{
  "balance_bias": false,
  "schedule": "wsd",
  "decay_fraction": 0.897
}
Below are experts of layer 4 (counted from 0) of a mixture-of-experts language model. Rows are named router (the router's row for the expert), down (a neuron's output weights, with its number) and show model dimensions 0-255. Each number is 500 + 25 x the weight over its row's rms, rounded and kept within 0 to 999. Numbers have three digits each.
Before each expert's rows: a language model's description of what the expert responds to. This comes from a sample of Wikipedia text that the model never trained on.

# expert 31
Description: Section-start verbs, markup
router:529503472502513485477545464530465498476525482532492557519502514468516498480478454506521530489509480497513485512494476511440482507464477471504495498492511467509493481500473504477516463504503511531462526496489528453498491515473560494481463506503499510500463445487499472496501511500488516505478528502473497518514494473505498504516475483512488455476494434523475526478512517503497449552479498490512482541547503482533482505511470499518496489495452501484514463493531506484482502502477518523516543439485511452502544484462509471522486507475492522449502573523502509510480492528494527510553490524473532481558522506500534472499488506502497525479503507515477520540437501544494518494474534499485491544484501489492478471536473509531529485527502485537486482530537448531435478516469475
down0:533484447517482499496557505489492503510488469516454506493451463484505522484514510458457482545466443519526513495470534490499478514555493467521559507478490528520515514505490524490453503500509504501564470486492482532468499487517479498459539498499512471509418480537532522516517493466480489514484508502533514517519513426514501533480486539462523479483544527517457459521499493526533519516513485518507479477488509488507467456499519478471518509512461514502483479525497501534523473489507471493492496469469483476472522458507530495471464513488506496510511521481480520509538495537510477495495504487493491485520471532520475469535484494542515490466458497510481424501508483478529470467494555501520497517545533520478480466512539502509499523493516509477483519471489535509520500495478504
down1:466467525474517505506499522553496481466485501530485554502513492485530510476515524497460478532535470472493505490525495474507501494478512509469474481493478517508528501465492516485464537508515523560508469528517484520505497468496491499499504516554478487507471548514514457524458475493511486495469466492540513532486491484503502540532528519539529460492504488527519504538478448502499513486459525476530498499494511484488521500502490505519505463496467500523533556496452474542491502488530516537520523440499506509481464516517487507503508495489506534534482452506520513487537464510484511497493562511437514452496518513473468476522470503501514486475488514514490514532460562507495475539491495487517502504502540584526475464523493517502533486466536454484517472486474489550508535521504526
down2:461493523491456456492514525496480465513486485501495525499559481499516475494497463516503452493476451471519528504523492525487496491460503507524475506476569509515483513494478486509538518528481488515471523526497499503520505491480494508536483554506538498528511528522513481470488460497493490505520491517486521506511481474503472485533504475509504516492563528511489525529523505473465524471482520478477521502556493508514517447547477494480525506518511487484491497509491507567511525527511499452509507507521521513468465534488432495510515488506477460442548489475457518451445472478498520506509481428519513461483514482491531482501502515486479472480528490504517511459472524540494462510468508489550532480455502518502452495484499516481499498513528529495483524516448532469509531539502472
down3:524520485454498498488503510543482510505481474489522513491485487519468534448531517493501541476564504534492486517471460544448511521503521539461488519453487485504465504474481536532493527456464497535497478487479530432517490500531505504503475494480508500479509510530521493504497451508518522515534520519452503529513529489545528512495504503528456497485436506506455489529498465516466496519508455525522505470503530484471490517520469503484452477469487522500480548488518510443482513502492494484523491450543489508505509512545511506456483551514501511479516525454521464490501499517524519470514516470508500485528473511531534493493510510519491495554532516543455498542478481497486466504487500477500508512480554462482478483539464481539513519525522506517509502493530497532514537476498514
down4:496504501511499556506527485514502508515464508456503485486435491449467499516507527459479502513490483522489500500539510494534533491530472489453470510478548506490480478542480472502467490477480482460507532507507493474544498507509465475514528459497557469438501476556519467488470515462510500527461531488505447500549502523513537481510507477498528497489458504531470499494507498508522475512505533508507516489547517485520495518499454466514503516505538499491502518508500562494516543500473490547479488491522468482540482524492543532514515533541478471476504524490461511502475523467486486509502471539485515448538488513468492517523475504488539528494515489489483498503510495493489528447543495470483484534516524484485469475528493491482474527443504493525473458447524497502525508518476535
down5:480505517483493474453448523507529454509509515480485515497507503487527481524495489488517519506524483497472465507491520434462535494480513528480508506450484503485482498550485506463503484499457504554488539488509512497504477480506478513515485503501486502510514534469509512492535499521452499469504470442510498509503458514503506512477518506538478576487509537483545502505503507517516530514504494521505480546495507528466517505463492505526529544482484507530502499499519489493496503500482528534513452451463505501485445515472510462490525497531495481476478495486493492507523490520498551566463486548506495508504491496540483463479473497435508487528521465528491477502536502545524511515458486470536478468487445501491436548487480480505520488462473495467502442507496476505456504497543488
down6:461515488486512493487478557513528474491479540499506468540514482499475530472509512509511531483483502477462533483499492485491519493515549539494454493472556449501447518491471548492491461503505494496468510527479526496505496514504491495484454536509501509515506508515461503523454507519485492505515495497502523512557461511467489556468526509530475528484566508516506523495540486532485495533483509497500486493503485531468529506482485515502538490529469507517515510475468474490485535491467522506469467496468495532507508542486489551519494469495453529483475532514538500486503479495483502488464499475506501545502511474470474509498487550467503482465469495471506494540524469500473489503473535554471498555544434465477494463478525486525514480468508504515485517546534471496452504479540502
down7:512484458510494466491554576517501463490469507469463482467483518506443447491491520498528496505495509483515498508503497504493446529523526437503502550482486526529498492503507543471500487494507551494485519508516503499485463521502479486485497492485500464479500516483516497488518441527444554517522516485490565468511546488534539505484495498468503507482503444454501502470489474570545457480504505500490499474492473465518479531476480498551493466502466494513472486446493493483488527468484472486486535490500540493503521505487484465489515486484505515482522494494515480473494525486508515511502504505533519438543515535528566525510510514455494448515469531526476506521472498486491497521467507496508533476505505487515518477508501495527517451513486474499470533495484484509497516529505529
down8:521497517520496502508519467500496488506516503530506505536479505505466503489510498455465505543523464499500499503478433502513481505479501455510511503482462563490514500443523490496544528536491592482514476523500492555480490528479481495471537500498522492494493480469494552508506508467489529545496503445513519507511468488529484471534489496507480479494510501515513494502490508469518527518496497464515469424495488496530502510509534528529509483472526515473525517503442447499503515441526481475489470542512504486443515507504543513486501491487462520516439482493528504492489486500467522459506474478471499501481495520504527555514535491505501515536509452481498556502456491461477489481517510510476509477502498525457469457467551492515528495492506475487511531501497493529526476469511529
down9:539497467484469512544501501449529476499483514501499506446494518509502517508514512505554497503486474520496504517497494526493495515496481497461515456496454503482485482503497487456494500497527564520518489550436504494495474482516527491512462525514495480478519504467521520464545509479545510485489454442524513503444460540492487480515494537504521506499540508496558490492531496502516505497475473504486519525487466517486546528506505491517504485490496457499485479467486491555485509508554498511538491499490513501483510493478529512473509476468507487504491519510549528481459506503459469487483552472482530484507507485450491482491477487478501507528496535471548534510523489481453489429501451493475495494504491532526450516480533529543544493498494529490505483503540468455479525557489516
down10:482497512460507494539524512499520521514512545524540506499514483473530486507531476489502493466507491460500511510469474506484551477467483492517520461513465461486513517510511480520504499483470502482509521520486484495491507529531508508506514556492505506493498519508469504485508518488511534509500463478470501508513488488514528538450503511464486492511490482531518515509519510525461510499465470490495497483488541486522479451515596483514535478539516495531440536574472542498564507486551513462499439529482489515540457488504485506496520489501471529497510505542511484506525521491471459468504555495491497534514529518515513469502526531481469490522485479518464507461537527513500506468483462487530545505528488483508495525488530484491520496497565537506516494512506486459445507535547507
down11:416497502524502541479486491502490494492461499520484492464516493470494526498512483544536493480491549547527489503530486482495483501511504483455466498505513430476497501482492510519471510488481489463484533473508523498497503512509472512487486540539501487493514470510474483546533491515521514508525536518490503507566468522519470525502545499488498500417499465503480527487488538548477449501482512469522473522515488511491492524529490521548519540486518497503511492509497520434486497487550512466509501504516479538471496484547512509509532550536473526512500503505493478510486482522492453490545473479479521544546484491540494469481552484508492479528492463500508493521447472540504497481463434515498524483484467495512509467542520510470514474503511517480485478526528514496485489521493478
down12:465527497444471517476532520465493482526485469512492510510496500498453484510535543465450482525459491507505547445491549471485489558520508506495495500497509508469511479475517475504507496519517529481501488509493462492533517509475504517500494514464512474479478495494497517490481472513503507540524449510503525522491484474512450475519494510486492485523489487498548508495514569506497552490519501449491428494521504496469479470474492528510551493456530547493579489488509485557533475525499504466478490485504497505471526509516521491493534498471513472503511522505545532477494495488473510453517522501488532529432508514464514499505475510493473505501483456494483506517489535453452478514490522550541517508469494502480479480456517498503492472486476492513537547523494523477510510502488543
down13:465471511494497484530481507484486535506471491508501545485494476522533486513491481453530521491510485448473485496467538510467507491484503466493471513496510473501474510507521496467479527502535515510480536510513507478486519514502517467494532493515536483491479490459507514512537515560505527514509487454459515490488438526520550462493501532468482453495509488496496530498471538536510457469479473531485479514565518490477506475525487483465503508444490547511524465505478545498497520452545446491502489484565533543499485479497494479517501481509439540521486533493495471523500474556510493523449521521511483502538478473486515485478516489516542529513538494520501497474512502493520503477482458467509481518497510497527518491509485516542502464530533463489462473452496494477471495527525481
down14:514485490462495527475507493556514543536490464512528466487461491517526547520478492475476498476483465507494490478506526482520519492513522506544511487494480526512504522518502476507477533448519531462538520500545508510462510512517496508502503495459542494502506497496513478487477485507494520502464509501516510514523454446517543463521481475496496496486519462469484461489481492541480511506509500435473470454454518475504515517481437478475502470502506521500516511503536525530509514515472485523504475518454503524508500517486507444464475521515511516506506479543464476517475507521498498547531472500495509543462472521536470539532476495516549508499468503463494492419516449497474508467497478533474474469539530485495488461530532493475497508527545482499488486493491490524527512470467455
down15:479494510472518481498500537518513448485478506537475505486503541496510457479520497565518539490503515501451487526475471513477497490493532464512511516483495474515487498487512545515519455530464480465534482521505466513481515504521483481510512496481505507525478493511505537497520503485536468513522498493481512481500478522529548541491470500533481537510483471485475481518461508476507516520489480513498529558467480489468479476473512503518529492540514523496523541492496494469514448492527486472514520528525501536525482494505525514509474490560567460515502482524510505477492562477504483475542487528502500504507467528549538546496536488474529462529426502510516533511492462499495499564480470524501483484491489483520502556492496501524510555483495523513491496481503469459455519490459544
down16:499529480536545511484488516499447501479469526522494514526497503472523543520486505527492474487510547505512468549504504494471489477510492487509555467516491483479507476505514526502476552508494533480503501474504485542506504442555495531535554490491538494501478504520499454431508485507529511469493495474499480501518451508534509535513522504510506505498461519507466513474473484504488489532480485517537483492497475480471501518495506493492510501503525486484482501508533506485526493485531507511483475520505478507493516452515477489482534481524503491481457505486486451467496506551550505534475444506493548506521501491529501450515472478492567514478510467563463446457542540510560476502519507484511454493527500507508472489546516514435484489509529499476498490462527470516502498523497528

# expert 62
Description: Completing nouns, places
router:523504479534504506479503445486464492500509486511468524488481540478506512465481460517510505518474521495469509490503538503462495495487462514503480482492493493502491447426494505464487559480469518497465524450444564464521498500493531519509478519492546502490486485504448498445478503511461483498500517498496507506513487513512475465543479524537548490501525463524476507531515485456534506508494506468515485545518506452527516483488506518477521486501488502463528462513537511499465516507488539527562536501506466451485515529475522468538525522494486522497461546487518480507489498506517513484527483510505490491501547499460498476521528521533509514487510501552509477493456459512477516496465496512461488562480482502500512499543449523507501484496528433508497490531480508528501518498490504
down0:569477522533514509457495464455479452480490485498474515512514502489496528458519499448511483500503524519518534447492504472475469480537475547502484498488516468507523507531459501475507516516429506516559502496523535512506494472520526458507471517505516524517483525502520519506553492509465505479502510504494520497502435510490536524516530524524494506519529530528530459551507493533523496540505498473464470510512507517519496432481531531486518495508484469511487493546537539482546512481506489512507471551476494522500519505475465511516527521520442524507499489506530496511530512495471504499498493479536476475512500502471518493491483464509506531497497458472511459453464490459507524483547459517509489478517528507476528466513503510525497467440534490494483529515462505495504514520511523
down1:476519516521530472559518543487544495458496513529502508505479499473480568559503459528473482489523482496506528507483508461499511472504540482532473482530467498511496480474493493479501487492494471501490462472518482498426484538549494505527479510453498428507508480519519512472543497544499484500505511517504555502508497497503485474481485489513497502456496498490546509502492511534488535520496518522533495494516500525524464482453499479466526533471531492529523511537458499533511514465499455534475520513513494485510509496508458511447524491514453492525495489502491485519471504514529489562490537500482484476497515477492510522479509526471501516449486467571489485477490493499509490518521513515521481538465534478498485477518433521475478478474517503472502507480526549525455492475511487
down2:442511522493522467507477497463462491522523517512527505529485480502525491461520496480492473422512496471534511519502465450433527513487512535498481471501507490547503521523490466519496534497485507446484481494482510497499481481506506481506481539511515528523515507489473448510461482531505509474468487504510477459514518519473508486552517488523515510493507467481517517515506473490456540487550531498528520561533522500493518506500521462488538505467500503439486494508490557477482518507484511505463498537461466466483479497515536467517549483482496518526464517539480479521499492508523528575466521531527472501522500495478523544465502510498453477494476504522524472503481490508472523513455532496508481487508509496503506452488517466521472480516505508435512518502493461494512527466504524
down3:553497505508487549505542471518546485551541486513460473542500509517502502520465474498502507503559487490504473462495511487496495509535508476506481511489501476489484488496459516522491471521531507479457476528508463515498497538501475493483479450490537512526545485474520473472506496514511569506478428528478494545495487511513492517517485489525491474489488518491497518531520514537490452493470450498497491476497430503505502537513504486508483482507510557489504488489466526485474479522491531509503476490517505528492512513477494518480481488480498496511497466490514534511459488498505478502503487470478483489480512518524554439480453511485508440440484500555495533541495476505491507503511493520488499505472572529521450467476509507480515523516469529542496491462512503497462463465462479
down4:457497493501531460499492511519511482532526499508505494489529539456546492503523530483546469507520496521528504477532533493548512478506544520491519525512516524509472529468495462484567507500474517450496478489465469557506498476527512477488513466532505477482524505540475504545469478481525489525518507462496470519528527521486518541550458502490509516524482488505456493532562506489514487507507474501523497545492500486508516513491476463484519473513465534485491502483496530529518494534484490468515494526528506491487510475531506520535514484446492492527458504499455492522475457508520489505524536559520465537533514487510517490507532489523526436462424508516474516522516477529519510511551495524478497483531498498513507528504525470521500526500499481482454525515510539491525539481491521
down5:462494477496520459471505500464517486499529495453526515488454507500432528501508498508485458527480474538500521533485526520471494491479515496492508489491544499529500510467460497557497515503542465504489472470490515484487552499534516488534490523491500456519515518553512504483482491482498493482481493458518504477497496492482456491472505419514483505500512509485552510514497519546505495527469512489500500544496518487455468537549498474548487529515448469497492500530486504521511503489461497497529514546454449511519497483524464488487513494504507450514508511526486502512503505509494504496491525462490534511532494518508523462496491506511513442456460451527490486462491507510471457513503531527459463487532531512492476486505504474510536508491495524482493460509549540525537539486558513
down6:467510502496487524502467513487479485535513507509469498513505492475523481472498500510519501472476494499503517495489503481488509533491490502484510519540534539492480474518508509478486514508463497538499525439492490479487506519477494508476500619519496504529505540523496531454477499505539512496494447478498486500526518511489540503452510538533514506515487462498534472501488496496469484439487503505479456496530493485499544479518500467524519497476520499484432485461522460485442541469532475522523555484517479493518489478489477517526487513547493492524510485502563518455497502492564521527517511480439462470492503508484530503517490453519482478505551494505505492503513498532505528477468477489488506527450481514496521507478498545512515496483514475510497514589494486487474503502493525
down7:498537515532505521487513470484504521478491537513477492506520505542499540472476460502460512445490479462499482495489498533525481521549475469488472487535497513460504487465529493489506451505500540469537526517502483492544470480515523525486485498502466500517503497483507481531489493500444511526538465522493487504452470501450510502509500487499465460544498482514529486479504486490468531515506499505482516481503504471477487465482483507489519529509479483482449521513515525543516538487505532470504514509510520479508480486502483494508501518496485477524489471484500540541491554506549504524496476485534513500539547477439428501475473541499484465535499516517494529493487474460408460447466509455519486515502503486491512502516494476504489458489483514496534475453491460548515478526499526
down8:493472485496438484519489484516463455508472492515500476509488543446486495517482501495524520499474508464457521497467489493465504508557527517514487489515512491490520480502475516517544445495574499549511500496494477465565484467510535470506535504498478488469500559477476507531486509507493546493536483504477499462535423483496466500482554496473515503475522553471470496483522494491473489512499466482487479504468482519463504529528489503496445505482490471495529504474530521450479479444512495477491527478518510489514473508478482491497534469524502491497486521497532470506470507506521482475532485478489495508489531526502538499477522504497499528545531498479537532487490511492503503512478484500549531529532446526513520518466524512506486541486487506478493528499480511484546496553540520
down9:506492469494524500485508524482497517463464546462501506500515506507490505477503491534499490510483469447542486512530493524513504511485467526480494481523485468459497506488495468498519513498483497537505518495519509534544500525482523555547486552478462491477512522536475519524502492508533492482474509443473537493490516476543492513464487501515492546537491513534520500482456466509445488518493509501510533506527543506478467482480512491527511471485508443493525519548507454548534522554435482501528535461510487499507528514542522473493526480508508471509511563550452475530520487526499495497521493520510510492578484527478495480477458488517516505493459496524485513512497501478512494512527504531432500507535494513539512512497534497507509469501493523439484490525493487531505521479529499
down10:483510525498534534447497543472508507518529498497535523511488511496486480446475527524466498535557497532519504481506504526505538514522467516516534471443482503482497525507510470474502473561470531503499479499470507502474502513539535507467478516518518520533481486455467474507477513524495502552506456479516524499461510504486455502490492486524502515495495501493544499502517516471454473498500510503489543455515511497461495544512476481431513494525530519500503519503511480512501492515486551485507494500480490495522478473546506488496532494516500565536511492511492480462505521467525504519512524555473520469519486499508440483540514486472478516513455508523492514533497455492529480477509531481491512516543523529540487482510491497536513496480532481505547506469562459543560522504514510
down11:416552484558511444487530538472452533540487467513559501487545499471499470493509498493496477506508491501520503516531548483495533517490494478504477487512469507573501519510528483512513497489488521495482510489495516546509483510481484463454486547533498503501475525554505463526491539510476479518489520489491495525533491512530499523512505500501502479499463454524532519546488466536546467484494503506518505507551455512474531507478501560512479509454502530491484510478485516541488501487467484521496480509508483522514451486516560502528514506505547487497513459491494523474534477509486501517482504536518483558475486488514526527485523487549486505508453542492500511506479511487495516490485474495516523515478494480495487524499502481538516540525531503459505476473473472461496506488540494
down12:464476518458522514528521537518490478553498533484530507495495521500479491467535501455488471446544517519503502479504510528491485476531547507490485501473507495504498519492493473507505496477570514506526487489496500489480500459532482557486491490515548475509492546487517516531497503530532475422518535521528486520471531492501502476535483524524514541495504495508527504495549502497491500523487481510464549540446479466482506467505522463488505500483491494497489518450515522533522509524457482498523542488508482450450521468513476486488480490506517511534478520554523475517456471515520518487509501500520509532470473477520483510502478495489513450497448457475522508491521480474482517464513510469467513496532508554495524496544447500505469513499509483505492479520488480492539533522439502
down13:473519546501511530501529500476493477493448562506532509483499507490541498509520498490511525513474525501529482525530540482523489482496496515506472537502534517514502505477460493520522504458469511445505494450526508482501452472485532517485524480534517523481503530523504488487521519528516473472478478508515481516492451506523479558504529480485513444459511484495452500517502511490490560469506516521504525527534515474504502473511490488489536524507463512515516427477484475465537478488484540495541498553537510458470516491449515521516471512493468485486494476470528478532526527478492510501479497507541521532490524455489497507530516482498524524521534482508506443486541526517500529532514445532526498532502495496492530503466494438483480497524488519456527519472512495551488512514519482
down14:500487511495496466483466477485490551485508490489484469504510482512500518445511528509486505489490529489486521510449496506498485493495493475495478475497465523484562527514492521521512548483496510481475481478449526482475531502544477514526514505493496515489504501501450462517468501490513470519461499461481526495475469556432508450515503487507463477510495499528553493527481461487463496449465458506500472556516490485506558491521491482491519487515512463468491516462538490468538526543483505452502511485485495514489469507461496480543481495520489503487535468531484494498498529451525499491485521477497512482473490530527478504463518526476475525454528459539542515505509495528497477511497480473442471513530504536461482490497522534555483491499492510529480486556449513505529526491514495
down15:457527522501462550505499513519468473492525476494520480512516542527491513495478533523475503523517534450484522513547537520527543485496490493482519507499519529483509498498505513525515513502533477494477492520471511466497511530498511514516519487491515505493493512437475481516519520511540488543497516536485453491522508513494508500529510500534514515530495474515475512481504475450510450513531501476537509520506534471506533509521506552545457475514532478524491532507474498498510461495490503454505499495497550538476521546514536490517480515455574484504514473497503560484471498500462470433475482452529501523529483513505464474530493495493506532503524506478515524516513495471452502453497509461473522519512527522511481503503548558500526503538486517510516478452485538553497458478478490
down16:474492500535480497506510545534512479509516527507491502453515476501467518522480523537511473478483518496511487497502543515480505468461516484454511495517512491543463501479498461481511436533510500418475483540511487478470460438491490550490525509473483511495498535507485495490488511550482546477490499491519500513531503517511484470477494504538518498486503474507532470482544522547465506499462492493489506499477501476498475473511487475520517532551535513455489529477490489482498526516511495504466491545518457497483443500525453469483478492512506495478516498482518482511471481473520515495518498452459532466503484509508475483501513498531534436460491492545488553494521514494518508461487472524501497499486500510502501461476484496550518483462545505560474526476490500510518513456542450

# expert 44
Description: Mid-word pieces, titles
router:564492513530472514509570467521496467497566483537484496504500513469472562459476475491499565511468483483516494466490491512478511496488467502509515539467536487537536516504480511472517520482498531551459504511481505446523471509492509516507477558457497505493518503509471501477459536499495500513494481480515476485512450514520486470523497542555497460489556492521490525481509498477516472548467504474524480538502497488538482484503490532461481487475485478472509475516541466512476489529468517513521504461489529503485499516503517484523530528498495512490465535481518472512501480495476526482506464540481465479497521506481535506519505517523465520470522544506511477496484507518485527470463556501463473549476500467459471499540491513530517473503479515528523493501474511495483495511483481
down1:558504531515506551478491533490577512487518490485496490545497494486504531510453508489511471469478485506510488453490527499508475504489527513563502532465512482514539487528508470496487459529477515541484499522511504483528545472495494471531498482500483520521560512514491526504550488504499447451467491470481552525464530532489504491440475492517490467509499534511511518513463496492549476482459496533485519491531529496566448498520464507456476502533488502490485500519538530477520485460513493487485494487525523547496539510510475535506461515504483531456487482500503503523509507471476495523501527480513525488493517519530483480499486511519514516532467509467474487519498499468487504519521508549494489437506502474529487481490502504479487537489487512538521481496501564459499463488506520
down2:488505479502508484496488453465452494491510468502477481460462485474499494429515465519475544499497484547494488456479556522504486517480521491493501501502466463494516535504489520475496495519498501456525536528477451475541546530547512512490491529481497506501466512497494480476455510490478509509489526473478498457500490477501532511496493524494463493531508493493507506530509459475426476543512513508461481501524517473462504456483490527492480510477503518481525494487470500488520456490550453464531476530508506488503519514471508557484495450488508567470560482501491496532475507452471509466485524474494489491499472482497509490509545517518499472502491490556502548502499519483492494494484487499497506492520488497525504467465520514550526563468470534490461509498481483513510488540531502
down3:513548478494488540508503480501539484502537484508514473477496486532488528495461487464496486474490468514511477491457509467443509480543539489510514485483484454479540464504507459522488484459517515542456507519527518436537495491487507496533510507469469501516485512481515502522488460500530492523509522525553465515503513501485468508499545484535494490497548495580490454535448495495493545521521510512479466516499465511480568517516528545520479455476531525541512515509462492520490485535504516536473512497517460481475482529510462489509517493542479493505509475486509460472520489510492492488466470516506507488509506497514505540506448532502500525494512497516520505498535505474437481555482511498459509496482505508519496541525522514456470491490515516525498466468481517473526468492478490
down4:474514492529552490532486460497502481487476566486537538503486518471547524487471456510497515474487502483517554496511489506550496534517498527495454496469541506502516540506500481541505460539501492514518483496546469477469562523502496517457472522496528456465497480484508504476478516523476494451453484486517507534514470474487508461499451502434523504521536486514487506509486483529513474567463508430506520508496498483463441484494501519492511464526477461487488508512485534520524496508529455487530520488489479505532505510523512532478490475503488526520550495488532496490512506491482527476474550460493518485477483492525486497486499524467500506498486507517462504481503511460502446475519519466508517481463498483499494517490475519467513485471476517519488505492478560477489532480491479
down5:517502515486488533532470511499469494471486482466513519529543503507511485475471461540510477484511487549490490516506459475486489485488495538414525521477503464463509481534541479514446478474486525508480444478470475485514522519508466559486502487511504544517506485483492545479506505470513544473497495512483516492477497519473539547512500541468500478510513464539526528496533525529485509485480472472455476499511477505544462514474518542522502506485473506511468487474503440503504484487515466496497548477507545542534500508486498540498473484486539525525498484469506532505503532504451546532526484514508507507506459518474512495518486488506535502440489524482478465481503511478509497507497527473500516507509526521497456467482487513520528537509495478523560481492545499502501505547533466
down6:465478471522488487508475535482476480510529478548535471488513499475497459486521506536429534485454465500522486559520499499508507493475544448486449530525509492526484446501492546454566505520506513478468497458522522484519485516539509493477488507497459473503482508514513532474519493495531456508532520509491533494525548486508491498475491509531520525519510452468495509486518507432505561484483499521473499534513496511464525524527506531486521507495493497512523495512503501476520503532513487507511495520452498508436488501496482496470514511474476527477498442520485474495500489481459475534537450547483533478494481490508557489490499484530485507469542504446529475499515501493524517472504500489516500484496490506498471525460472480523491488438495494498526527498472485476524482524521494
down7:518541453535495519470526515516499507495495505475555501507473491470456510501492518468485492507477475514508512471505493502517485465466533511495465507497514518528507511472495462480475472496501502481511492468546510525502504443439493492485499528496548551497472556568527536505495493445509513524502453497518520519498504532486532422481513486462512476565505489469476468514472484497526496480526560561494488497440498528514533517526499550508495490518478490477498508485478480506508517460511476452488485458528547514502496501458496529449496524502439503465490506504516512514499455498465507494511498508516467516486507510509476486485465509473481461512521455508525498465514474508457480500492517488487472485494486512508488479483506500480504515533481511488469511517485449468492452495517510
down8:527508495516528538514459516478458505516479520449508513500519502503514453510505504457510478477475523479463466542557492508530512477428480475521476534548503484470490504499513496516468443502488526482498507475527521481474533467513522547471477511506504486524503465498503454472515520482503479530494477463453508490498475541455509494504519503508446513534504476492491496440546535481487514508523458518498519484485509499520485488517459485491525502503500551477494515533499527456484489507499511467535524470536488490499527488443504518499519522475459537525522485516492521522507550477476460532488554521535498500507468469509490524448476500508538457492467517466469474500515505485503490496518490479503506510503501461512490520550477493490460485474482524520482457481521534478493459476480526
down9:508482514562461521496509574467501553512476507498493511487508507502528469472507493492516471513526484491480428545509500517505455490499505471512431511517510537528484483496529465508477511446445483470447519503483501532483520465486544471478517511500477510522505454486501493508492490515528490482511523487558493475475486501515497463485484480509494510514519505511517536533484517488487471470545474494506541518506539544500476529453536508521458531506487467500497479455503498440509472463521527517502508496514512501498541483494529487500502478499484509506469436505480493489525549479453528525487535524492462528485467496509471496502516524532466463504484481465507518498510474516471472497527475525524500475521510490511528459488471506486442515491510470493529510513524525523516519495498446
down10:449473448533496500475484526518469502473529488516504530507497490461494485522537484533521462527497492505445515529466486525487453533520507516552491499542478483522492489459545501502497498528494516506513488475514493484484538491507516484449520488521501520516485525480469463478540473525474475512489492451545531513503524498535482481507496549467550518503499500495477534493494525471488491475520488495490554511490459487468502504511458464488482515536522514432489541482492498482521507491497504518542524541513506445504491471549536496489528499484525496531483498511513464493490527480491544470522481476499526479533507473495492533531519486522478508471556478473505527484482544544520471474498510518489494448501517548507460488547500459486482470482486479527510504477526467520523555496489489
down11:500493452467497486495515514489493487508546503464522484472500522485541477514506482485499502520503458488488472476494511526546497485549496517531488483479475518498497476467492517490482492469527555534503501475504507509551512534489485469494517498514484467481494515459500506448473543519513528456530526467502490509506498520466503529512480524467545502553466462543531531494525477534512538503524501473473523552483479546485578528495495519516498471467493527523448483498472526485514530494488550501481500488490521512514527470503498539514513515501493509446476494529510453516512478517501547486454469488479501469495506494501515492482485498510525474446491468551529506482512497479531475497526491540519452492448499508486501544459512481496502493523544498542505535481453523499470485546488517
down12:505497482521490549480493517551539441492532529506453551501531533510499483520484501497526500475482441479532469470502525525472498521505519502497491505440507480469462498472488476487528518527476483517508490492478490490500453472519482515454541522487492498500463505477509538474480545492504517453500456514527448493471493458453476509542507510518519505495489515493540519475491521548523522495455497505511496446505485456477473525532483486479486516509507529500486509478529504544532496481523504518512480502454508506528450465505554545526486463506500491480495489502559489503494474523510513507511496525519445521466516526507497502482486530495467520525467539470543507478515486460518518520505541471496538504516510480498475565510506516497505517505520497477510530497473494457485536471491530
down13:516496496520510526513529467504493505522521476489484462523493533515474502503547509500572547496488481474488453478469526480475505503491462479485461491416505500495485507534517490552493522532478501514496529521464486473537510570455513480591470475480530525505490489502491542478493499507559494512518485542553482515530510509493497491517512494507473482483522471482509501493487475518496508489510507501498476497496481452510508463541539511529472487511520559528462479496478463478527498523527505441462513498489471483507474499486477541488524534508507490482506459473558484487500472510501522496491472537493485538501502505517504480483473486479514498480476475524565470508488489489524478507492506502501450505512541490436536488461522502489511522506517517494489478494512501485517474550489489
down14:535458474479548522475497483436487522479497510520513457522493529470527493498504532516512489528505575487511505517538527496481533509492509481479467494523466502460537515483514514499495500478509524536501506484485506556559503525520477483504497526503498498505482462499508520470526502514544462490490545478485534530481536484472497521504489518487486479481488473484481495547518499469495495520524465519497513464522545499550522526496516537512503519470517531490565476494522512465505535497482500503510505508473479504511505520471532516511512514468469452500487465477499514489519485512550493557515497569498524515472483476463515513489506476524439434516518534494524481500485489526483521448479494484499478458515510523492462517492514501475474521478457512433474511484480493472448499503486526
down15:585496450528517536496509528487509466498521502492526513454537543523535508500477472505517519501526521539517480482522458488496541484476461514542502507475473503505469475521463492491504460479463503477540493461517520496544496499525461496507470521494491485474538494496475519526478529491515506438546531454503503510479515478445509513437509493480494475546530491522503467535518478475529510532456510489482489490491496517512547491467509481481472531463506472517485462501505503536537462496508528500536486481536478477527498499496481511531496504502456517456506464532480531526505484476517500510482475529491478486472513496511493482514460502533477491508462484509467519549477489486502527521558483493444504501533564488487512491504497520498480504481481517488481510475489476523484450514493463
down16:515507425496499480486493509521474473504499475488459481507494504478506504484499487479493496512516519483501503522527496506544494483493498435500491495490528516469519536486493473514526438485526464533489507494484497506498479544496483562479490491547506484509515524510487498470477480545552483512499482540492492516491489507517493470484469493451510462456433477539477503499528526508496511517486453516543518500496491567476527513495466503475538486513465481484466515505491494508481484504503566516475516524479462470516541483497508540479494520490496459512519539474534507502550516520473476491478490521504500485538505489511484495497529517513492525489460467532497482542505504488480468537511540462488554484473477554450487513466470506494498511525512465579480522476521477508460456494511519
down17:504444527513522462486512479501489515487506505493431497460475428527479505475484457511523459495476538479516503518512495503542515505539507471473493505509492500545454472499530537489508508560499496491526483504475482494477485490494476454505511517521487535520511537533500533503478470479503465464481534467529492464511484452531513496483487536505523466523434518506500540495501486489453477496486508522541491519490505518533474484497474554478479475506496514520522560528485532514450519524497477482495454525524494489512483501521511497519499464500487484497478493510545480482455504494475535515443517501503524503527519481492520476484510491456478526472505465477501491518513557508508481466455505500499534497466467498439528485519524477493502477468496554513451482466516521480488517496496521